{
  "hidden_size": 320,
  "hidden_act": "squared_relu",
  "balance_bias": true,
  "vocab_size": 8192,
  "norm": "rmsnorm"
}
Below are experts of layer 2 (counted from 0) of a mixture-of-experts language model. Rows are named router (the router's row for the expert), up (a neuron's input weights, with its number), down (a neuron's output weights, with its number) and show model dimensions 160-239. Each number is 500 + 50 x the weight over its row's rms, rounded and kept within 0 to 999. Numbers have three digits each.
After each expert's rows: "mostly gets" lists some tokens that are sent to it at least half of the time; "comes before" lists some tokens at least twice as common just after its tokens as in all text. This comes from a sample of Wikipedia text that the model never trained on. Tokens count by the router's weight.

# expert 4
router:468458575455379451516475544519537462481392482407491409460475457515459437462599537521438613550518422489572546455387546487530487490492525474519489564457460499497456468489511487535627435565512460395436424428559468544486493483412571567523464469
up168:487526517516491517521512504473525434332518412538501451455514450530509481504480472553514582437398462515499454472466451537405458429451588499599465548540414589559454466549497491534437571593442452464531505478528491559507502593435476489503488534
down168:509476501498477471502481488544552487558543500413458502409481490479599506500437470544519519530569492567524558543485469475497532524449440506483525458473416515564524529513501513462489584540518512434520465439531444454427446519504444571469414528
up169:527546507523472570368498452493623528513580444470541477506443486582599485534461439638384473560520513461532509523569484544466481480468519527532487485504514543468556508608412537497553499474437470452442521543464524520504511457518518520630535537
down169:491516500492545543535453478447498543463433571528615419508507425509503475494543442480546485485470548491531505447457497518567479508580579507429550522544486537522485501547499439427483496456443520480476545546467459448488492507547452575584481513
up170:436611516539513525562434433531543510446556505472483478471552413561517489511480397568502535510448506489433417576377471498455482456539461539537494498457488410511508481509518520457430508468468526531487558501488536479578470523575514570534471547
down170:452460533569515519514521446464504450496418500467588485580467403589505555527520485600524489528513552491503514434454604484451483542502524429632610549503561504437492466417483480498496559499517579473431449516509582383550577543596460483545442525
up171:455531566584425439487554452556556466534565532449454404513499503491547545575552647517491514496456506452509527488554502551603612478497563531535557535491460487510454483472452571537511518509517601452580473440494525535475561442425532484534587521
down171:426474496491432553541531442451454512533480548527544517446594503509561531453449485391501536502513445462507481489523612475435501584480412478486554425414385564436397517538523560503557422541503565383482518512504516548546584500449482544523524408
up172:510396467483455636443487484470538586460509521500495547481480477537440513502627455517474531524484445488542444402538531539546610539417494548542461528457574604496533470491534471560562498460476530467497482418453595477552604449382476502460584538
down172:476480564446516532493489509443427508475506461554443485520519512360474408491517456522469502488496402418470443610526549491574542393568443503531509424492502464479558488475490511493558470362451482421586502527491535480525478546534485508484543502
up173:523528505495511486502523538561457593504435473409432529478534590501489430566600496487488505485452509580483562525565484450519496496511429470453508547511492517577534549448460488502476485416494418397562538468489464523534439465504459556504516428
down173:499497458539467468525485599486412471449590420457523395540528543535539453559502538497499471548483568452484520613434478480515498557492485476481561488475485512589497420475523519487519496531500507546508430543487542538474536538511508439436492530
up174:640426537526533460482490598526424496504504459504608393495455487547562414414495453523507569412517530531505515473458495494518532469514445432454495382415475484525554436445383547491469536559555458492435458416424487551458450459382541530515464475
down174:517484638529517521452431522493630510426484420357482568478486484481555463543578554520523469495484517460489511430503432531553469533567460483498542552527518487487431616576489444479544490487450509466504507470624436498435494510456515564569424544
up175:637509582547520424589537542441501524474456498532447530459392528481579521428432426520479592480461483459545509553453578551373499493450487487531451580537590405523475561465384499487460520522445490432478490530522499551396455544422506465508505520
down175:538493495481567533520510498450461507474453392553471470462418521514473473495595501528469516451484498512520458525540502571516486523505601521505459525478555558638603521388470509527581449576557490360446510431479451524550508570512498471571506481
up176:477524412529463540501473514518465558491498478479497531492591470445567493458534480464452550429487544538459483503498477446498481535489568464513526447517521499618349461488451519461579542580540509501423564524566518512485493426457584511543478481
down176:537461559441408573519493449536534473409520499462421460459512532469550554433504416468470563527443539486589409450476537577507451544515521532467504520551562505501475432490534562487527474461540553490479491509496475495506487542561508467505535610
up177:492454567444405526506479419584537451530446501597508496492563562461449431428548482491539626489390464548506505426508475454525516560537498476520595481512427452464451562456490500466582521514574585427624493450525573565591472526333533450498535481
down177:500555449460506486538616543431487524554517523451560546537471522524556480609436484477511448509537506447460472563473557525523536502542463466497432497495561451477524570535469376568438477504439472562461512504587406507385551553545499519560475396
up178:472439585577462479531367533603521552592474412547465447557471501532468522498497549452558372586577450504449457416592460484464495483487528497613422434424455466501537558476496463491510529473398470425585613439461527527504491587560446457501531587
down178:539491533563524472567517558460490370402592459491506517377566543414431506519535515474587541475490520462463482494517546489489577467483449501465485475507506496464535553488484499485569507460487379362440523525521477573449485502448478516505421464
up179:589496445531558482489439539423493520518541504533500404485509569446538506564498426478448508544515613412555511523556408639495564427517499486469504504578560502391419515522453523482494450456592601433508531528485480449472466535454530524583532469
down179:463472574449428518487507422517493548449534524460482476481533462473430392530511506519444491560522456512489511482441521514470546466430470522548473504511400547500494528553507566411490464547547535532411491532500539456492589507377509474448510550
up180:447546464585555458532460484593494495553516540485495462495480496477453541569491556453504555459567503511519434499482522438479581493334518517500464541441565465524488516518492593427572518531554576408524507509429467514532486498536458355547537456
down180:493485503500495478524459462484577469472511497531497520437533519640540471525594538526553496492532583396597491520581459467459524493439463503587510498508493478543510438492414513553602422525513527548557511408477548567495491544459517532469467507
up181:530484566522490391515459539480485525642491475464606479413477484499404541496523468437520489364447426584465518491505517423608532404524532423479611478467511577517483535503530600517418488564555535523438557487487627470463506436479508529506407424
down181:541459538501583487513446439572430420470464467488447573469433454462403498517532449439512478413496574473456533476511440497501523505542458448382548512537455502525448471454593558452561458531551471586504502440582481534489502560407490547544479543
up182:380581493518483476509459532512498428453526486417518493342546500508559602520421522565491518503498437605494512532562565450429529537465547567557492548460546605569446506540456540601484516418513424450536554488481563535444416470511463509496509517
down182:516470551433477483459558466471482487505536466427438496474448586438465477477603515479489444567486508572533469483526503468568536472503540511467472510452502440656525509566535523481602596449504460432429421504468487562546562383506464454538499515
mostly gets: " it", " who", " that", " re", " which", " out"
comes before: "s", " of", " to", " in", "ed", "ing"

# expert 7
router:532462421535525532528434423515383465508493523495566562426512482508360436580477569410575516459534511570503486506480529388478523554522549515445562543502562486504434437486478554516552558583485390496572463530533632562518505468484427570517531535
up1:527566503594498480561509583463458508469506511460525447439435475575520551547559490486449465501588571494580468486484479427540458417575524459554493422490498480450525545460424494532484527445544485510470466534494536475425487490589500542438538556
down1:480495455421522354411412493566586525528510555521490551517474399476470425547481454503504468503494546528510473471440583549522382464461475497421519480487538424541452485477555453521555475512429551370466510398432430492366528475412570463516551537
up2:464522435516472486496614462491521570557482441515550517530485509509413487513448518503508424582550458626438451470446438506558567516534428515547530389515456554473524438611524521521445457502484450448541599567561549380483472518472495435517491548
down2:518504577430519497453532525463521526520434449524453436471441540539508577384529531517525520440531470500578553494565512415580490463558506498523408520458481500514529517415456524511465489493544512435544543507492544489444484474577570536476428560
up3:462499486403485508554436568482514475485567481490545513542509463543488504477427600447553535480484415467455427636486582530535501435470493490493513504450476420583559544458587532390554557375538552484493539584529533486493560505521483458558427414
down3:511540535541536532433461555378482491508550593426552501541497588490528603507550454566500439557461402491492495411584514476543442586508530521528461466445492449546453504528490459488552483465541553436515494555494523494470590445416516517565488609
up4:523558462522503581612501598559566520544524474426525479454610413555553480521483450497495598466518520485477579521534542465529516512523493519602465521453553618545404542526513464592498470371459499527498590520477409435516456449385455456489394413
down4:526504489597554423487438530542442490523458502476462517477443550537562392460571615478425523508455387569520529607512416552545526417494418447476514367515520509449590577538477456417549528502493458584548521512490488487456489484405473451535581479
up5:452580509441577475555525494501573484544483516479498490461494414539505517468508475508507509523554404493453523515605402512599452356462553512590438423566496475535475534438525501495536598487526421559522547481456490463564436423533529505528444501
down5:571547515504470490469456487545562577445508562557449458587493468548524481457458524550507514554543516524515495469510498452512541546474532546543621473468525616496460422514584559452453498501427465503482569452530466479445496421418535553575471427
up6:498574538514566443473423447540512431500501508617494513444524480520499508499518525538441473479539524487483447531473529494500506503529423394548536530533483393544458599500558519551572577432520561515453486576484518573518447500487459603571623531
down6:463554509467543497598513442541452595523586523505525553550477384523465389477397417498577527487485542551580491464496481441433523520527524506455536534451510550556431486476461514491457553520479504493442501412489510464400498480461427507509463464
up7:557468539429490537499513523676497522500454452532462470497494519542484519443525608491452599485441466506512586443604604378560555463464457484515593407463442510521512512572495491479494563432453467444519527509539490484572511471444439473494472443
down7:485476567511437613445441523500609429590519497459522482472560468543457535437446534453612544530547499500458459492516502482456436510471475520514576477464468485476464521501640457546572552466464494509446496560517479471508446571469532458468533493
up8:396460469549594494543537436538503444454458536529433506508546466525492590514532444554450548379457552489477571587453574471457484461475529459553515543501451553502515549491476534472527582517496505464640455544559501484490489518421406454593502496
down8:555510486384414460373479493521497466503432489461423433428511479529528419483508422458566574486468470477493492467500429545541547579409488544436493483512607497450440422532483552524497519492529558522428518535555538510520480467433479456515404416
up9:446452497563437505516415513434507544448576544493535513487459466519500476570421474594486538558463562513540479418481468490530494559601580556521512546575466531470512525472499443518473512492540378497500457476504648524489568489443544506423478534
down9:565577520447414513520531485518589483549521549540530398404543516575574462539435416534521405406571604514496450560616469551440482444479481518457551515462474607532478563458515500573538630566523539481593510565550586556365577428551464465499509516
up10:350500440409558422439495523489459546495436560472492427444465502465444478490467477484451497529536494555473512398509611508584477487463485578514581500572484555535526486459535430414454643462483518484425443526469476546473506474394544520500409453
down10:487478519484502430436450508485488452499522521476380552495494477513552514581447629497477488543487471499459579492563559479397549455468498450523419455415542384509515531526537505578492473452449465485504504528547542449489492497549581475548551488
up11:538440402584385395597436464451467512461481529432466536507443597467506508538418456438426576479498537477596517507427511476508510574460477515462473487497640477526541535556547539578556437511477473481518518465513418480541461490499536569437579516
down11:649458551492504497573481452598441565455543512595497525462522500520604470463428542552448455503477533518471553466473508543482464521515438433401585462556554458502538576506421497470579493426536638525513516461407526569540555496511539456572460457
up12:446616579499488429523428471517483499472388482539463490564495432529423486506525432437466479590597512593518522545478508474572547548420518530467498495538484405453507530496546477460499544550512519499419628600555471436534510518538504508540507424
down12:494557513623474426503378511476360462495523561444461494605516482562561499503465421525427472498487487452512474481465555394523484524605500475520465506452464547580464488570548576475460443530458489538470483541496521509532491516493476500489376539
up13:537546490547462479503462467545505554532523395446526528571521486551567401470493425446453526480583496509421596465463468557583473476446483493471502395531505496514599594549514447563525482518539518543605476546527410424597410550532476490451603533
down13:334450467464519451553479457474509443467420458534592569455427523457455548471439547580531468508513482511416563560444458560461438455482542509560448442550420533484499365374475511459451484488460457440427581528399527466570476431502472514492530540
up14:494489448532535452492403513438463396460512398656506524489458421472496531527476554509462466352556424486443406454521592549540445512644541537609566546458516540517482574408445504499492561503501481431534423498419545562554528568585497508438478549
down14:492511375449494456573525503559550561490480564609611417560579490545611479445490549491431509472491403476538511587552414547528404522446562526476525485476502569527453483502506457436525444489464484504600606492360508583545530517519550547436589436
up15:551424538493503418507506519461463477537537556508502453493487537470562557424542496518520504510481578560475514563474511488535456497524456399458544456419515455414468437496560579475514459588500438533512546482528526664532485482536517483499563418
down15:523561462472412536502553473520580505623438509495446501509577545483508513472485486483490461493458399508594473449525453462413517519466610501532437533567522487499522562557460431471554508519360470460518496522585492476571409459473475506553509568
mostly gets: " his", " people", "s", "ets", "’", "idae"
comes before: ",", " |", ".", ")", "–", " and"

# expert 3
router:477425517508489523545530485454531552534380523445449505495454462548506546452400513514505534471408511498446438566408444437503483472481513538458443581522508417418474473482439523516525514575462548548502552597462512491488528505402552451457517433
up1:570465513515497433541530422469428509488530541463538439432488417435576481569597445575436473451453506464474509440507560494463546516374493499420519439509579556474446508433462485465524588453553609462536499448486513572474506491595456505473487530
down1:414537515397425522407496498439479507541611610463441463516572536583454497536583566547527493462541453454463459494495451496520601507437545467538513591445574501460530457536521503501481494604433497466445529501567333413497513472538471484474494472
up2:478560558478458526573599484467502432505478517484446491464582395461446369514507510482503487493553540462507496436557483487426509406443470432564592538643538470505513496491539470565472476391454517483548507496534518523524431500531543569569517505
down2:535480569465337529443431512488439598482515485407530442525483564552488464515502477533514469469496564503482519509521411492445516531503541501483496477480541660533495541418566506515477468464546545461587422547546492588527524502475534431424450586
up3:424480443527449468455467479485451548496495528419601524440479420451539557480452473433408521501525512446501483479463398444585455449498526478469504581514545444469434591477438470417478529548521472511443533562549515411542519473443517517513427539
down3:558569487446519461528544464501524494546579497508489549528617502470525527427449539457433599475476405405441442496485512549525527524446491516517475493496519537519490533402505507500510498543475506485501444409512594457415479491481512531543442547
up4:590497509506477466535523437576485530534555497537431440548396468503461520501447512431589427538493556501480443527583472500484527502462551465465450518508545492538517535535465487505492505398554455570545500509438524484467532538615528484442515598
down4:449501509418552549450511455572414515442508521504423482542561583386489377515510398542562498478542530532521496496491526564480462432512510484441455564524540466474499469544511411584426521526472461487524492508527460521512453489557447526441445436
up5:493501418443479533525539486565432580476439619580486495492579504562575521488477478561465554552508486560443477614522481398477514453465538418464485516454476435535450438532488485439546452503518524445542613534409537549607525429572481484552435435
down5:475512479522537575391542505494564536529496511458601570509466481441460465475469541538557590429423542545551415509538548482499515515529460463553533520572546436491423546557545494567495537438502493460567537532446489502542421550580399562388447517
up6:516527465521526538442443581511448377547471526549515500464545618472492531560399496552405511380465485525563548648493522547535512517511461541490535529475494517496489497445530503436563539508507489633659562536446559544335468519483444470460482458
down6:496479449484355486534486549502535601490481512489559525503528456555481463541523563522541544487442496519538572558549501429392515511569503466618592552526559447550411540488492453521446473450464592464598496513540505538455495490463578425430479437
up7:499513436545424498571537540482401358563501546428443460518437493474608414531538592519474479509473447547521478498601413470414531513538483520486513437401586451558507436527556445492588601485579500506563599543515523407507564566490485545574526576
down7:503430455447483555489413610465459540457547571545560545488434503518530451470496612487463528439545526520531415479476545457456504543479422491483443582484492580568537549534532464479544546407460599427478446451536542470494549647561486548496538546
up8:489444570528573463482464543547533513528446471584485587463453578515533453514408484512544433626488563516543420466526471473422504471576506517438513513501533492452518553468500539485460471528454604430601400548512449486529412506445500508506487470
down8:503486452517467521602556416443399453468519569496513538493480465519507517474511477456456525539442456424551581481523546557486438589537465433562515538449511612457444478420367496410475512546495604494602615482492501487457581413420488498499495521
up9:515506526564457534493501462523462490585555501616537525471496488384475420445523506528517438487506547495539489507546476539454577446539516538516483462426451568518618373533462412631518487439516515497518553503430559480510581484513531464494420425
down9:470498430501466497480545624464500426412517509512506577469415555498503521505557478553467476520527460496538467524455493494492469459451480556476474445524596485480415492419503458562538470642497479519457564487557462586587553547547535457483586507
up10:467457519543495456483545432506445398450488407481617445523534462527450475477485423523540434520490586465550557541409433428504619491532511509474494538529488457535434497485474552505520494612429436492488481456442560400562540481502476510416490465
down10:434501468496522529472496441515513568548449469551511499474491483473366477495433475517434521437494482479461546552498431558459469477517578491531510562504565545399499535540552545554541392581490505458474526536383503508525480518532505422503517588
up11:533572500589509547515514504514458481505411472506510519429521488521488452531519488463529500483551533446575424555517503489533500434463504559402526461431453580579532522576418498471468415480443411547506567476446448529497581434474506506446450532
down11:480516454391498539483514605502391547496514529380525490494478465518444525467474543467421544495519404509545503486484435454456551489467519519509470519367531492465467428520508478511431452545386538556531443575501537496513601451499565518491576472
up12:456458522479403410501646493495440444515434514530495418568524403514392513551466528463587562544494588382571490418497544573502492572573504542439492608639529501535512469482545504450479487528538539516469554478485557533538577509500512492498529528
down12:511468455572544516611546548524520463513384415453565508515516486571463518433585548429504374523527494527365454481507532568466479466448521490556499522550563542493457490471515508488585381472466428504561525506453448609421516501465551463549417451
up13:555541509490507435570496553528493546541511467516562501504409528554482555565474439557486461453525522473491600631472531549489505578552630520526436543470544528472482497552617411465464497465545470473527561507449548513520454474470470583510525511
down13:527548553493440554434510583521546426537510525460522575514554517482332548447455454508500513464580493548508494513390481560563433525480549591506466441453428466584448461455452437520580417507474536625503579497434518519548463526493469495579553468
up14:476427589580544449453449519534441452465467490418474436382504547525560597426531486474520465465443519418485477536464496515527599585509551571620550506464460511572505567514497499365602508430494474509470493573501535520531658453532529520505509414
down14:542548517528402560504525458422482434372584498482513606446489581516480416484383534579410459499548447477479389556441554514545521500589457462454496510450543456488466480489513502439517556499562456569570501451481495522542464430521495529504486487
up15:556478455450448597492551543529479412522491559513550445545554507576521556536507556585476535607496485600477538439519461438557529539497541467517546473467460380579473507551531464470525425410501455524504579502410489529476466473471410530504573477
down15:627522498517444533484513513519411565533565455532491567539454536582526493528553527589345496546452520481476469406516587502560467599460522501496455436518518505456522538607578480411479515508505463491571543535527519557514482532497423397393523603
mostly gets: " for", " to", " also", " (", " after", " under"
comes before: " the", " a", "4", "8", "6", "3"

# expert 1
router:459479458494473490586581598467493516504494451452559488539480605471454515575481524447601574503509507484447532507454531476523459468417619625573487514436488547446538545622568542535481496570424419505546478417496556510478458503487541556456519426
up1:465590567492465499548494511542519546511519436431497522443437589497481528446502536471558473508489542529515460569462487510477530487536483536469597473406500541418584592572573488551519547508520491551578454511431480491564401501528471535484516397
down1:479587582463516551475465482462441420442441577499489448414569470462524483446545568427500504473512481385543484552574484474524501534616500433482450472512523511482582530416518474593471529616553486530510526519491427493401481516481539415522519438
up2:541568461482483501488563559426592455462509532562462362617521434540551545507535465574511488395590519536607530516376528533571527515492533421529535530493564499558519464557452435516548523539485513474570513515533578512512492429448491459468509469
down2:439395511524449452565415578517487546497466500532428489577403635541418483452539460444438506541526531508507542476447551444468404509594535583503530536502515477490524411470414531567519526576531491508496540507539578512533525505459544589457536568
up3:508435577444490540625565522521494526482504488370423424467497571437509497561569511528448496460569536438488521555447478466598586552459488495499550449481522546416523490461477523466439417535485620448563447405519471516416503475493413440449509507
down3:535441479475450533433555538422489518494553513500469541528515463489537504548537473408541447456512523474531491615562548389422504418527427553416485478583472545482577445429434431467436564529402482514466488566450446548504543519506482482517535380
up4:488526515483534483487517487469459493505478545636504559520527482468499485521648551508556504523605506402530529521493537470489451583572530542433526472451394543475461423530494436526405517464412497525329480531529464456463511480477540496540630488
down4:527480507407519485491471389578606441468524597491482493533496606545497459496387385526436558418418514535408445447538510419520657474497475480513488467524518573542461469467518505587469410419610514466488460593502500510519579617479512449544464482
up5:477505587492467576546543559455502499563426517550358522496447488476485449567468552442430482478482568481580474543508504490529437530526549467558523425488439567512498397522543428494454505591524404528507493402566428521477459464490508505517452489
down5:470446425526516585492471502397516616575553408480524544437540510564558465397442409580553598525484454494441413425592571460493517566522529485482533505502445452540465508530535508535561458544477536471518425537514574521466557502466448528516496537
up6:450484595552468448555587467496486513521464494490478413424556588552494475485517525423434435483511467512533541473549566530526503448505444547488481466466590469447471460492422451533537583442560530591521496539537535434469472427484576460559569465
down6:402483528487471544461541522522506538526563531479568579393438502430465396502516500536540577489484501610389417474507466580471575520442539466482557506587529470494432461530564483510416464485637464433424509484486432503378449450520497537510439438
up7:521562462484570513458519489541591503480540510522586472490434480565498580452451539447555575486406493427505594520524548492527402522517597432527508588549524411466542465487516498505593464505558506527422452531524521505482501587416412481517562430
down7:532413549571513434553603410481478491591474482483504553449566515570416476503467466537427500464473505490510516482423441462391499528488421611426539467521542503523423436579438460507470497528516414453471482520534442498468508563492544513490494562
up8:408576507416486528586504549458426538492506515479499567439498488529496555501560567523426538471401482541442442537552529566510562411529529524521475513499374491492590523475542533481553479569434511464539547490583505519490537578508587509494560479
down8:582461509506567522396418544544570515472538540510579583497492447568508440446421554443573574606619462521516516476491482493530526502468429531558485569461540488469443419512433539534466560465492544557539449559525477477526497454512507518508491487
up9:555552428483470445603554413514491553517510486492533490523446546529482509513412481472574423478506509496552504419506501500408501440450442527412534473404562526560465543564450487554536531494521563532557488484500412484522431581509517501489465519
down9:459415509419453557499514502433407508509553522561435489541551534529516483477572524465460470531536504485549515517487482284566512467549475535463515416581494665497497505426582580476399480518559478446454507527518433457451468575509502485542458487
up10:565530493472587567454456524515499497609618512545448552543491469501515539438470497507479419431469530568456450472525504463444461526449404467460493568489563522508417454519443525483421462515477420448550546623454484519577544481551487578501479593
down10:425530454547457458475597558550534473461463549471460504489613551533538427624553486486559630437494505495463520561556440573515464498513520511451481418461456468500541417504498490526457559582584514501426517549553545370488481478494538505485558448
up11:545540460505476410593515507551501507590437567542529418519529439541548554466426484485555465428425480610530572502577484571456570525492569481428489497508439496469440445465476578494386552487495530480515608425519430412489497576603590505467554469
down11:426520464595599545511519558496554529440496473430493531444517535502507501463610518516432471543514545461553434493452552573459452433505550514571465514492518616411505581469482535472520527506407475453597470476447511493454467370455486454480468613
up12:537440425523492594430483572480423394570575490528495553442450485514466547499396563429401515538519498546542555554485490596546497584535502419516506508544423510427491472573528506524471518516538475461550507429589516518467504504509539449511567527
down12:379514451567471509500551499601443447552510516513435519556553508499537439557527519575545419392466593517513443568528498490569486555425559514470430512513502507486433378459493541498417438415507471524513570487455545469532389554483498430470511496
up13:455498391516493515586438550431478525504440547474486531407497515515510516431484589520574558501463503577488450492498548581505474515497589472428466545475514434459472535541615533543434483559563519571535458466532507426473503551436540411494541553
down13:534524590430579469469526495447539432526469543527401487465562542487532543522595508510474474423548506495489522539570480454382461411470486436398487406456483544453611573521482488466473500396462517512427577510516491472532438485590402482433519439
up14:459519416499490568481468548487520560536610561473453565483474636437417521479558516525520418536551527470531507473542521523450468490392499434502441519482591458430479533514574422530520429386552489461511521520403495504529438472452531457506518553
down14:536451490500476460456507461509503522557500504508470469428559372495572543547483573500504606470411497546473485515484495472541544435570542499434495485407510550524518529445386488564538556550533450532566473610511539474493532545507452560517471462
up15:477551477469450444537438494498505527560550536514523538532518527507414431452517500493510455501509477517573539415523490504407449590527515536512450547482473476505568422545463479523520568579517447394433545548512534559536534513457521472506505488
down15:504492443455553547407546490422586527479471483592530554451465543456532469551545501484455484496507528571499404482444583505584564446547583454495422433538420479551550483483428490558493443429447490563428587540488440458527518511526483542546490528
mostly gets: " ", " a", " and", " an", " but", " or"
comes before: "1", "2", "3", "4", " but", " which"

# expert 2
router:569492412536565510454488481490517603512458454582508423500420467565543536532472474509597490603457548463467429490556455547548525519527493558535538603553454562512502462533619421404553523499522417458517420511532503499446455498539518553501530562
up1:579556494434543431569483473553502549422530520474534478481482523529508534459542516530481383510474555552442508416573467555578500401544513538577583527597522439534495513448491480509486430485486482544469558570491531461535584530447474419656532537
down1:549471524464529440550441445545560512507491445496562491487519530521508436487560465420453493494503460527522398503487389540605441483494529556477621565604478550477550491616528458450538459581555518523440472507524363461472418565433473553559528413
up2:512512518443483522499516550537463459497523557483446516455472486514586462557519497520398493469496444517437541430489457511426524437512523421552509461556506499535399538531528485472563539443500531519483561372419440518558571544514549480528467505
down2:532436458553479568529462513517566554469573588473573464449496452458521468514490527457478515402499441548513493548541500497489491502508494513514392521458468492577421484456397569555434545530545538591494496543477483408522559490507549514577462528
up3:488572518490574509417491489604433500511463568589548500464514584504433475540478553516591508438527486441466541528475577570451469462546517530399516456489529496489446503493527405444534571438445528535411594453500491542438574485433484475453444575
down3:511536489524502459424492582554466479399515506552552631550501518429528465584510435495515503547476503495558502504484482508522550494543459517521519488546502500495512586565443427496469434419551532529525455517472538525576472536506429388496544555
up4:460439490491559459480453524391533457526537499413424520453480414532496420497505458507573522521531565553434505496465514536514432493494521589450388472502548418442430505363482432545503517512535431490467505521383499549487458530531491498564410500
down4:498509548440510389506478400488461499552591545425485528499474570487582485426449458507501435497461525571531507564520502438534543497527523568475509604590429521567568512450482552539537546550546509545546547452445449460602470495538531483411506566
up5:464533576511506515542477611542403447431492542501486465384504378491535486507462549524442503540491470535481483509539477514500493500567612510546485504483424508428450358459417529521478414429510485540526434459470567498583520409509458455497589442
down5:498567610501569514493469488500546462571528464479524494464444510419501483597450560544419556610584447530539472447500452484526443496468535508497515549423448488544453538532595486533476460473487521545507419468523509522462558519422395527496494576
up6:501386511499529542601539518535602614517513521447513537521469535567444475512522422477419532492575466538461498514542466458530433539493383492381535360485526479434462619520557556441554492399491440492393468497464393545580558443518522558535540622
down6:551559543480472515539463448467427590552443497514494499444469468454534573468491533574597543422524474482520602545482509486497609587484535505452563381516615566451547429536493500497480486454515401521541544321459490488466506523490522466511526438
up7:542497446548532538494548491442497472496568489453492626553484470522455499512475511515567425519542523491423562468523499538546581509559552577556532484499490510513482538513611594545475574469510429598448520536517483540530589510427423473483498487
down7:542619542449503536446448526532509563503512546465485514468470475460426541534521489491517499490574558498540517428472491516555493489450522495402455481516491443538447533530490443441596402547482487432421593494576479551479379524533577451507450506
up8:542526384535555442521511530539446512518415521573520425501485444494454459502503563407542386448432524490553479494464546524544495498542550529455503423528507517493448565475493367439564414426520370464447531386452486456383485422468468524508495449
down8:529498476460496531525483544453468506486504509581503483466454468437549537513514523510455538549574438481461411489495527430583535478465533492464553511502498581503512569527484505538424478498511603474543459568466469510511494385635571495578463496
up9:505480460479530501555532516469491494519496582560515580451496475529539457435503565573473638535465507454601508439487455478529546489471502582565556528500504526558506558474530410482422538592465459514490453491452533524495550456355537481534453424
down9:542635487535525421549410459522588461514457440460478558522524415544546530485406573469431522570441522502534388481490559485403472402513545492492450454488461458437480494500474566400486414579441552548529522524402479471495551489519533507526500423
up10:586547535560499546531598450473448432502469545503401484503581516512577604555501438505501478485501471482524450489598534556502523496501520437516480464472519403488495452529511471436501421644484437530671450622572600496496477563443437564528467419
down10:517452430450481472562377532527606626547490519414644534546497419564363496521488573462548506479455485497518520441485464530413492372552445579499573494525503501549413540526424529531544643482536557461407519464530523471452406502546455370457553535
up11:592528501502490477431422466460519595521516533527435486496513455544499491567423481393465530423471503556585488461438485442465550547565488406540523472493489484588521538560436387530487508447699416498511512619498483445485477549529539528528518489
down11:554440486498506616604436496550492436538510447540485448490441505479557488505477447462490517519497506502521521502452368529508519537558486483546532508483537545491423567516507552546459511556488501449526448582510540537458472475455533510502388444
up12:472407511454447422468491355477558580472528513536546402466529496593435515458560472523570414522434493467547431527531491607462519446510523441524518544524441482473542508576435544489506400501579461527532492584493521464555584522561444532601519434
down12:515609517506526547558450572437449532490454511435510493492520481417560470603506527533535570410518491451409496415387517494516585605564453530549481441466561522521451493442572433467427602485423436432424449560522492484475457566502373484553501507
up13:547570541502557533411494488478412506514515530486531529468481547527523481511434547577430562449474505532576416508491519525495458565566435470498388527506562518627450565488383490536490457498516485561564403444436515534500536572329580586490524487
down13:470468509513494440471516540545475458517476542530522547575517575420506525497579518433484430462533494496503514523503505474401520499439513463433582431453477614538473503485521554596429451514550564556488558523502546628438466562604421468506566544
up14:480489477515458420532493477464452462540537511428583487456556524533563527485574483505456507484567443526498467403568523515451563507451430437460563440532521445519471494417416511475472617571483504492490445494508371548536479486517547492466604453
down14:495542497472534484578453518494467527437449499479364482508532565392512517513420492447592523535460580419561533574436600458419484487521522590522539549442523528468486546536502491531558523463428501438527509502495536526404454578440557424515490535
up15:499520452595460460466533522508449439504470458509539510465573529522476473540536490550507508550645553538580518529485453438458487555509520573551392477463501509498529504593582556607381497457483474556530422460445547472541481563490523549533514485
down15:506475603521518557589542422446542558484486487577468522553540522541499490530563507605378438480460529516474514504571473485488551505477443586497471523534553508426433525550479469542518426549463559583509579533512445469462494501418508453585522479
mostly gets: ")", "\n", "|", "===", "==", " \""
comes before: "\n", " ", "-", "|", "==", "The"